python train.py --n_experts=128 --normalize_top_k=false --routed_scale=15.3 --balance_loss=0.00261 --init_std_router=0.0177 --norm="rmsnorm" --norm_eps=1e-05 --qk_norm=false --init_std_qkv=0.0634 --batch_tokens=[32768, 65536, 98304]
Below are experts of layer 17 (counted from 0) of a mixture-of-experts language model. Rows are named router (the router's row for the expert), gate (a neuron's input weights, with its number), up (a neuron's input weights, with its number), down (a neuron's output weights, with its number) and show model dimensions 0-127. Each number is 128 + 32 x the weight over its row's rms, rounded and kept within 0 to 255.
After each expert's rows: a language model's description of what the expert responds to. This comes from a sample of Wikipedia text that the model never trained on.

# expert 30
router [174 162 148  79 104 100  93 156 183 140 118 132 173  99 113 129 181 103  69 119 113  95 101 147 175  90 161 185 151 135 122 116 111  67 150 137 140  79  55 196 105  90 155 159 139 121  99 105 114  92 112 149  88 129 159 108 124 114  90 116 100 112 119 146 121  77  44 136  75 186 185  99 132 139  58 133 134 124 128 157 127 114 202 161  75 127 120  88 113 124  81 140 160 182  94  83 101 135 123  99 135 112  84 174 135 123  59  84 191 140 137 146 112 130 133 118 133 127 139 133 111 153 110 131 129 147 130 147]
gate0 [127 145 133  92  98 128 114 139  98 126  47 133 156 136  98 136  95  52 107 122 149 115  63 184 131  88 121 163 103  73 152 128 139 175  84 145 171  87 116 133 137 174 148 127 109 142 123 126  92  82 106 114 149 128 106  99 192 106 102 152 120 145 109 103 123 141 159 146 126 178  96  93 131 195  95 138 195 183 109 154 130  87 158  80 108 122  97 138 108 112 170 132 126 180 127 138 150 154 152  87 144 168 135  47 124 118 119 130 126 106  41  91 180 126 159 120 118 128  93 120 123 159 107 129 129 135  36  68]
up0 [105 143 161 153 155  48  67  46 146 143 110 174 115 134  86 122 129  68 134  89 139 178  85 119 130 101 173 149  95 123 158 116  49  98 137 136 128 101 124 184 142  79 134 171 122 128 161  85 136  94 137 147 113 153 143 119 158 195 137 135 124 133 140 173 145 164 196 154 120 118 152 126 107 113 114 124 123 217 129 118 118 115 159  71 150 159 139 147  83 134 162  97 117 189 119 162 111 120 100  84 132  92 140 113 181  66 119 131 126 179 106  93 178 127 117 156 139 118  76 172 128 164  90  96 108 154 132 143]
down0 [181 122 113 159 148 120 137 148  64 163 101 159 111 136 167 112 149 108 133 102  98 116 103 140 107 144 105 167 165 136 180 117  60 132 144 115 169 120 183 152 133 146 118 148 143 200  91 135 143  96 130  98 138 112 116  96 111 187 112 128 104 179 181 161  99 146 147 139 107 120 136  93 162  78 116 159 158 190 179 130 177 101  59 170 204  95 164 151 112  99 146  75 152 163 143 193 149 157 131  53  88 119 132 169 134 100 120 158 159  47  99  99 138 109 113 115 106 109 148 168  91 115 107 119  87 107 132 142]
Non-English name fragments

# expert 32
router [159 142 173 131 136 113 126 122 122 128 101 126 125  87  79 117 133 121 129 131 124 137 113 154 177 108 151 151 196 110 127 154  94 114 128 140 132  87  93 182  72 111 123 121 148 142 140  31  80  99 149 119  72 125 129 122 110 100  78 152 104 105  85 179 118  74  74 158  81 150 165 110 136 146 107 120 127 159  76 147 106 120 178 113 111 111 177  47 112 165 109 147 165 127 111  95  83 147 115 125 164  66 137 135 138  83  82 125 206 147 169 114 151 157 190  97 190 115 149 169 164 120 139 175 127 112 167  77]
gate0 [133 136  71 103  91 159 132 100 102  92  87 102 179 127 155 150 162 141 176 124 114 135 116 120 188 183 189 132 136 178 129 114 121  92  82 175 137 182 125 171 138  96  84  78 138 115 141 112  62 119 147 132 140 115 148  68 124 130  80 162 109  98  99 153  81  74 105 120 125 178  96 117 160 141  90 142 167 145 153 138 211 151 138 108  83  97 154  98  89 117 139 177  68 128 197 139 109 145 102  52 138 123 135 125 106  82  74  84 102 100 140 103 158 121 147  83 112 120 102 110 145 116 135 138 153  70 132 148]
up0 [123 158 135 128 131 112 110 139 133  87  85 104  98 140 133 121 138  89 116 136 103 107 120 238  65 143 119  97  93 128 174 128 109  74 110 187 113 124 131 144 250 143 128 168 113 145 154  91 159 122 187 127  77 150  77 111 106 145 120  84 100  94 104 137 157 145 105 117 149 151 151 102 132 124 131 147 141 153 119 107 157 146 145  67 115  97 147 173 137 148 133 131 109 168 123 101 170 157 146 101  88 140 149  94 171 141 136 102 193 129 166 133 165 174 130  85  74 137  95 157 134 227 147 104 178 155 126 136]
down0 [151  77  84 110 133 149 128 129  74 152  99 149 133 117  95 117 113 127 183 107 192  97 115 134 167 121  55 147 133 178 196 140 149  92 111 149 110 131  98 171 141 122 113 172 105 127 100  85 106 153 171 135 133 123  97  81 104 173 132  78 152 145  79 122  91 151 135  70 139  72 125 112 176 106  78 173 139  60 113 126 132 164 182 111 103 141 134 150 151 119 112 124  63 150 166 119  94 130  95  34 115 208 122 116 139 115 103  74 124  97 153 158 109  89 151 137 138 149  91 136 105 127 169 158 136  72 160 139]
Foreign surname pieces

# expert 16
router [167 161 127 133 132 120 106 132 125 139 151 174 175 130 123 122 132  84 118 143 144 123  83 142 185 102 117 173 197 124 116 185 144 102 151 132 150  74  91 204 124  76  86 156 152 146 134  70 109  83 122 140  81 124 144 126 121 119 104 119 114 127  67 156 108  81  88 143  57 174 143 137 137 151  90 114 148 179  71 188  94 133 133 165 105 126 176  50 123 149  88 180 186 133  94  91 110 169  94 103 172  96 113 125 164  73 129  84 176 157 153 130 129 111 168 147 127 124 157 145 148 123  98 128 136  97  80 104]
gate0 [145 101 128 107 159 104 119 141  78 111 150  93 150 162 198 114  94 110  82 122 110 133 151 108 131 126 156 122 131  51 146 153 153  84 140 182 130 122 122 152 138 153  90 170 165 128 168 183 150 108 107 106 141 103 133 103 134 107  99 120 119  73 140 138  77 100 122 155 101  58  90 166 141 120  96 141 113 128 164 147 111 144  85 104 172 144 147 101 154 106 162 129 146 122  64 133  65 161 133 117 104  89 145 147 119  95  84  94  84 124  94  42  37 139  87  47 129 132 178 164 134 174  93 120 146 105 114  69]
up0 [128 133 125 134 107  86  95 106 187 118 136 150 129 142 120 105 125  73 116 164 176 120 156 113 131  76 121 143 132 134 197 133  79 111 113 135 129  78 129 192  85 101 114 119 120 133 154 127 168 103 164 125  54 121 154  89 144 138 125 146 159 121  96 140 120 161 102 137  67 135 186 137 134 121 108 102 133 170 181 140 103 140 100  84 124 174  76 127 121 122 175 164 131 148 144 140 135 140 101 101  90 117 115 155 188  94 122 112 216 212  56 157 132 180  96 133 167 141 131 104 145 217 151 104  99 180  94 172]
down0 [142 111 126 155 160 132 166 151 159 137 138 150 103 109 118 132 166 117 154 144 176 103 123 129 124 167 118 112 123  42 166  95 131 179 191  70 161 141 165  90  87 192 148 170 147 127  95 121 135 130 145  68 156 192 122 131  88 123 146  87 123  77 162  72 172 151 112 156 119 152 123 103 169 158 137 101 132 113 165 147 138  89 151 120 118 196 150 167 188 111 210 140  92  94 133 147 123 124  82 112  62 190  94 111 170  94 184 133 104 106 112  99 135 111 132 146 123 148 118 126 110 185  69 126 150 144 167 110]
Personal name pieces

# expert 44
router [153 200 135 169 113  88 123 134 170 137 117 109 146 104 105 116 129 100 111 167 170  73 125 165 129  78 125 140 195  93 126 148 130 104 160 134 148 142  56 125 116 134 132 147 115 142 123  88  95  85  79  81 102 142 125 153 135 133 106 128  89 116  51 178 157  78  92  96  69 162 159 170 138 162 107 133 108 135  69 197 137  95 152  98  93  73 149  81 162 131 101 179 168 128 125 124 118 166 128  80 144  65  83 149 119 106  89 145 185 142 163 138 161 122 150 102 150  71 152 119 181 132 123 151 167 167 106 117]
gate0 [126  63 183 191 103 116 138  96 134 155 103 119 183 111 130 156 132 153  99 102  79 139 120  95 136 149 151 170 126 118 148 127 132  84 160  63 133 130 144 142  90  88 130  76 158 133 155  88 172 220 120 116 135 130 155 133 157 111  86 113 135 132 126 123 106 129 156 176 137 128 112 110 149  89 105 178 155 156 152 101  69 131 125  81 142 189 109 127 136 124 103  36 169 110 122 124 148 117 136  44 141 130  96 134  67  98 129  89 151 102 110 128  58 116  58 167 118  83  95 138 105 139 156  90  94 140 147  74]
up0 [128 114 119  91  87 135 137 139  95 109 159  80 161 148 147 108  98 132 138 106 128 121  89 100 131 117 133  93 112 149 135 147 152 181 168 145 126 105 143 115 135 153 159 137 196 109 140 170 146 142 150 133  97 186 114 137 139 126 128 199 119  62 190 118 132 182 114  89 133 142 181 116 181 197 110 101 118 131 197 126 168 134 154 183 136 123 131 155  92 155 143 119  60 119 144  85  77  36  74 225 163 152  93  98 127 128 101 141  87 143 119 123 155 143 120 134 101 127 138 146 113 144  77 195 168 106  91 131]
down0 [ 89 121 142 141 135  99 117 126 142  62 141 147 127 170 171 167 149 177 123 152 138 147 118  88 146 104 134 143 150 161 115 158  69 131 102 111 172 140 142 134  63 145 175 120  88 158 120  91 166 127  66 126 111 118  86 115 131 201 181 112 136 120  46  93 173 151 106 138 145  88 120  92 156 105 135 127 129 129  80 112 137 155  52 102 130 132 181 162 165  90  87 142 143 120 121 173 143 169 157  64 138 121  68 143 131 194 140  87 113  74 128  86  57 122 100 152 147  69 179 136 157 122 137 136 119 123 130 174]
Pronouns and relative words

# expert 61
router [162 210 143 162 152  94 112 147 136 132  97 151 164 104  80  64 165  94  69 130  92  79  73 152 166  86 146 187 150 116 126 152 135 119 149 110 142  82  61 117 121  52 128 119 137 167 154 101 108  85  79 108  97 153 156 145 114 152 134 111  94 123  99 130 133  60  98 156  66 175 149 129 118 159  86 162 152 106 127 183 123 126 183 183 125  99 191  94 133 145 109 147 188 160 107 117 168 125 136  73 170  90  92 137 111 106 119 103 194 148 142 116 118 158 141 154 116  87 140 135 140 124 103 143 138 140 109 142]
gate0 [127  76 117 149 120 138 135 197 101 220 141 163 168 120 108 143 131 138 177 134 149 115 144 176 113  77 135 113 166 136 158 167 184 116  89  95 141 133  96 110 112 110 136 139 154 124 119 161 107 133 156  99 153 138  93 142 148 130 153 114 215 109 121 113 163 106 115 159 102 155 155 142  81 126 140  61  95 105 110 155 219 123  94 126 100  82 138 131 130 146  90  52 142 117 128  78 148 197 108 157 116 147  89 141 175 111  66 111  82 112 168 169 151 191 145 123  90 141 162 131 125 129  68 142 138 178 120 159]
up0 [ 98 143 185 132  81 142 176 134 124 128 196 135  86 125 119  99 110  61 151 126 168 116 128 101 154 148 138 176 146  85 106  65 157 128 102 115 131  97 192 116 179 153 113 166  67 170 130 105 179 128  88 143  95 144 137 115 148 104 163  88 146 116 109 165 159 151 116 138 123 106 148 101  92 106 153  84 186 156 133  97 120 129 115 147  92 130  99 111  92 140 103 161  99 158 153 116 115 141 142 138 167 138 135 148 134 131 170 134 228 142  31 127 156 156 103  16 136 140 123 148 166 131 147 179 157 125 143 137]
down0 [181  94 141  92 119 144  98 151 181 153 149 117  96 110 115 192 165 111  89 169  85 149 123 142 107  77 133  68 129 151 114  91 134 176 160 114 124 160 168 136 160  96  90  98 121 103 186  99 145 127 144 146  99 159 147 150  85  98 142 145  91 146 212 137 160 119 135 167 104 114 186 100  98 228  97 158 125 100 137 140 106 117 137  92 151  70 138 167  98 106 153 109 152 175 103 126 146 116 117 160  81 127 121 153 114  90 122 154 165 176  85 107 158 195 108 162 133 184  94 175 169  69 126 142 126 111 142 114]
Mid-word pieces after letters

# expert 47
router [193 142 142 141 119  89  64 165 121 144 112 151 163 116  94  98 144 116 119 179 133  80 122 170 153 104 150 158 135 141  98 139 120  80 167 117 149 101  97 169 132  88 135 141 134 124 105 106 145 136  74  72  59 169 113 128 147 114 111 124  90 134 116 231 134 106 101 126  66 113 141  90 144 134 103 172 186 141  84 154  90 114 213 162 125 138 163 107 138 138  48 138 158 141  76 104 157 124 112 116 138 111 114 149 117 126 106 144 128 171 149 125 134 154 151  86 191 106 208 175 144 131  84 117 179 163 111 122]
gate0 [121 176 142 129  62 170 153  68 146 176 130 121  87 130 102 148 196 189 114 146 123 119 114 141 117  97 125 117 162 105 121  60 147 133 127 158 109 149 123 109 114 157 131  54 147 131 131 157 137  95 159 166 130  70 154 124 143 133  94 118 147 145 148  86 136 145  61 186 165 131 159 210 107 141 159 135 191  85 102 139 142 150  67 164 100 186 125 137 100 194 108 175 108 127 142 115 142 147 125 188 119  95 163 138 102 107 112 180 112 135 160 172 106  83  96 112 118  86 146 177 103 125  98 130  95  67 153 108]
up0 [147 103  95 105  69  94 137  94  85  82  84  79 158 138 151 124 102 112 126 136 132 138 112 133  87  97 105  91  99 111  79 146 140  97 136 102 113 125 158 139 165 113 114 121 121 117 156 132 123 118 138 132  78 128 156 124  98 122 191 148  97 132 119  80 149 128  92  78 163 175 129 126 157  99   3  88  63 136 121 130 163 176  94 134 116  97 142  78  72 155 155 153 119  74 130 145 121 132 128 134 158  98 118 111  76 132 106 103  99 125 216 100 106  68 110 144 160  97 133  90 149 107 116 112 113  32 118  77]
down0 [147 100 224 105 141  83 142 159 183 183 126 178 143 103 158 153  92  86 128  69 167 146 141 155 148 135 139 127 110 214 164 167 108  94 121  85 123  75 114  91 141  92 149 147 161 175 131 102 134  95 171 124 125 136 157 154  92  83 180 105 120  92  44 156 132 167 168  99 135 119  92  64 113  99 136 143 120 160 157 160 132  91 147  96 172  98 135 145 177 126 162  98 122 110 141 145 135  92 134  81 131 144 104 148 122 149 121  76 156 146  78  86 127 146 157 124 100 155  97 131 178 173 154  85 113 155 115 160]
Digits in tables